{
  "router_score": "softmax",
  "routed_scale": 3.48,
  "balance_loss": 0.00687,
  "balance_bias": false,
  "router_z_loss": 0.001,
  "lr": 0.0052,
  "beta1": 0.95,
  "beta2": 0.95,
  "train_tokens": 266600000,
  "dataset": "wikipedia_en"
}
Below are experts of layer 4 (counted from 0) of a mixture-of-experts language model. Rows are named router (the router's row for the expert), gate (a neuron's input weights, with its number), up (a neuron's input weights, with its number) and show model dimensions 128-255. Each number is 128 + 32 x the weight over its row's rms, rounded and kept within 0 to 255.
Before each expert's rows: a language model's description of what the expert responds to. This comes from a sample of Wikipedia text that the model never trained on.

# expert 14
It responds to: Pipe separators and empty cells in Wikipedia tables of scores, election results and statistics, especially row-ending pipes after numbers and header rows.
router [153  72 150 117 150  74  91 158  91  71 140 111  68 163 101 136 142 133  97 111 123 136 148 166 110 113 160 122 174  56 120 133 110  80 135  97  92  48 118 172 127 135 156 153 181 175 167 119 111 156 156 135 151  78  95  88  74 102 114 153 127 132 146 108 111 146 126  55 105  82  94 119 131  95 109 148 106 103 109 178 121 143 105 103 136 125 102  51  95 149 133  75  88 186 138 190 145 129 159 158 166 108 149 123 154 158 134 102 139 155 109 133  95 122 114  94 156 138 145 147 125 118 150 119 158 137 118 169]
gate0 [ 91 129 132 114 160 153 178 143 168 169 136 125  96 150 165 126  95 121 131 108  40 121 133 142 175 167 120 134 142 132 132 129 110  81 134 127 136 126 157 116 125 166 170 117 152 133  96  78 170  83  68 135 130 101 107 138  89 156 136 141 146 134 160 127 119 113 212 147 130 128 113 129  99 122  94 171 132 164 100 128 178 128 110  95 134 144 141 125  67 129 180  89  92 175 195 149 155  86  87 152 148 165  78 121 103 118 117 138 111 111 164  82  74 124  91 184 134 138 105 180 107 159 107 139  79 153 103 146]
up0 [ 90 124 126 159  74 129 189 120 208 189 136 148 146 122 187 106  99 132 213 134 115 123 110  99 106 137 152  66 127 180 157 132 128 146  80 134 124 143 117  85 101 126 124 123 114 125 128 158 210 124 110 160 155 171 134 131 132 180 108 155  77 138 137 123 202 143  99 118 114 122 111 127 173 151 101 135 120 100 106  80  83 137 118 113 135 128 134  84 142 152 109 149 141 115 152 123 114 108 164 174  47 124 126  90 127 106 162 127 167 214  65 160 163 115 133 135 126 113  62 115 124 156 157 141 121 148 121 135]

# expert 16
It responds to: Score dashes, pipes and linking words in football and sports results, such as 3–1 win over, defeat at, 2–5, | FW.
router [141  79 148 141 177  76 132 105 120  93  76  87  94 162 177  93 138 102 118 116 100 123 123 174 100  72 164  82 209 103 156 166 164  88 116  92 134  89 114 150 151 125 135 163 173 158 101 125 105  80 136 139 133 121  99  98 147 112 127  85 138 142 122  98 103 107 128 108 104  82  95 115 135  93 112 173  91  94 133 146 120 132 114 121 170 175  80  73  65 146 133 121  67 148 117 110 123 152 200 143 165 110 124 104 179 134 223 133 159 147 111 136 114  66 140  76 135 131 133  98 129 189  94 123 144 167  97 183]
gate0 [142 139  90 108 159  96 151 201 136 103 198  66  89 132 157 115 128 185 145 125 106 156  88 114 149  88  96  85 120 109 101 136  99 154 143  99 137 110 109 110 174 143  89  95  80 149  86 119 110 127  98 110 201  57 131 101  77 189 142 121 138 152  92 124 110 135  91 131 146 132 112  82 116 174 100 151  95 140 145 115 125 130 160 147 127 138  47 136  91 117  64  90 103  76  82 117 121 135 111 144 119 158  85 165 102 126 160 150 139 152 147 143 147 143 138  93  60 120 111 107 144 135 140 162 166 164  57 150]
up0 [171 101 176 111 153 191 141 110 125 138 136  99 114 163 190  59 142 137 171 145 154 126 171 100 132 143 107 137  54 185 119 158 116 122  36 151 151 159  92 119 116 111 136 118 140 138 127 127 167 133 130 130  75 143 124  98 118 119 172 139 137 160 154  59 101  61  26 157 114 173 180 165 152 123 137 171  76 123 126 106 148 134 156 126 126 166 126 128 160 201 152 151 135 161 109  87 146 165 104  78 192  82 137 223 132 101 100 140 170  88 103  86 127 152 118 117 121  81 160  93 137  96 185 116 168 118  69 122]

# expert 21
It responds to: Pieces inside personal surnames and name words after a capital start, such as Fro-ch, Fre-ed, Bre-es, Bark-sdale, plus words like Wild, Red, Golden.
router [109 129 172 112 166 116  89 137 105  79 112 114 108 137  91  30 118 110 140 137 175  97 124 149 114  81 125  70 125 116 141 111 151 121 127 126 183 122 124 131 110 144 163 164 156 221 113 115  49 117 140 175 148  82 103  96 163 106 126 206 125 142 141 112  95 109 145 101 124 104 106 173 106 102 121 182 119  88 158 173 137  87 121  79 154 165  94 120 103 136 129 118 125 129 156 115 155 180 136 173 185 114 143 135  94 162 100 122 162 141  60 148 118 145  71  77 114 135 108 147  68 162 101 124 191 121  96 139]
gate0 [125  78 180 151 156 134 128 166 133 107 100 104 169  51 156  97 160 148 128 177 131  64 124 187 114 133 103 118  98 108 146  92 103 124 123 169 126  85 143 124 104 113 120 176 134 143 138  84  76 141 211  80 175 112 126 117 122 129 123 137 135 120 168 137  88 163 126 118 172 102  96 100 114 157 157 108 126 133 240 130  88 152 128 167 117 171  99  79 144 126 189 135 140 128  57 109 124 220 123 122 128 106  94 109  47 175 125 135 171 128 106 155 161  99 141  85 106 137 154  98  47 156 127  98 178 138 156  79]
up0 [126 151 157 125 105  94 162 153 132 172 110 153 119  98 137 168  69 192 128 137 134 137 126 129 117 129 150 151 155  92  95 154 131 121 100 117 157 196 154 129 107 138 128  98  70 148 142 119 147 200 126 121  95 127 133 123 128 135 200 121 158 136 223 122 150 134 182 152 135  92 161 112 115 122  65 104 116 122 144 129 197 146 158 185 123 109  25 166 136 156  82 147 113 173  49 108 127 128 148 117 117 174 108  74 136 120 162 143 135 161 162 118 169 137 111  61 100  88 111 133 161 197 118 133 132 146 119 151]

# expert 7
It responds to: Word pieces inside proper names after a capital initial, such as Kf-ar Saba, H-ann-ibaru, Toow-o-omba, Hotchk-iss.
router [197 161 145 128 255 107 123 144 112 124 107 114  91 160 152 109  86 132 105 129 148  53 112 139  97  94 135 109 135 179 164 134 123 105 174 133 140 107  84 151 123 141 121 140 139 146 110  52 114 102 149 129 132  81  93  64 114 136 101 146 126 186 101 121 143  76 119 128  82 123 116 151 118 114  96 130 146  98 124 122  95 144 119  95 121 173  92 128 130 165 142 146  85 132 127 139 133 159 177 179 182 103 163 110 138 189 134 116 160 126 136 159 108 127 128 102 154 122 155 149 109 142 107 110 151 102 134 204]
gate0 [133 121  88 134 175 130 103 142 130 164 121 137 130 205 191 124  89 112 122 216 134 104  70  83 149  75 126 148  85 116 147 132 100 121 123 189 115 131 136  51 160 109 113 117  96 141 157 124  78 133 171 121 125  91  73 117 113 130 104 162 148 150 111 144 190 130 114 112 202 146 142  97 127 111 111 138 134 135 146 115 149 110  50  81 173 128  69 155 129 177 125 146 131 130 216 119  51 117 132 109 105 102 162 147  95 197  79  51 125 101 127 126  72 115 131 153  32 143  77 148 130 132 120 144 138 108 146 122]
up0 [158 138 113 141 118  95 110 169 112 110 129 126 134 167 127  72 123 171 154 168 108 111 117 159  54 111 132  96 134 119 123 131 121 126 110 149 156 120 127  79 146 139 151 120  83  95  71 138 163 174 153 103  61 131 137 113  85 133 107  73  57 135 119 135  73 180 133 120 123 130 115  92 141 153 158 138 110 144 100 123 158 161 117 129 139 120 214 130 190  83 115  88 121 190 171 140  99 172 130 103 146 131 140 214 126 130 131 115  73 107 110  59 202 104 148 154 151 108 127 106 119 130 136 131  79 127 145 169]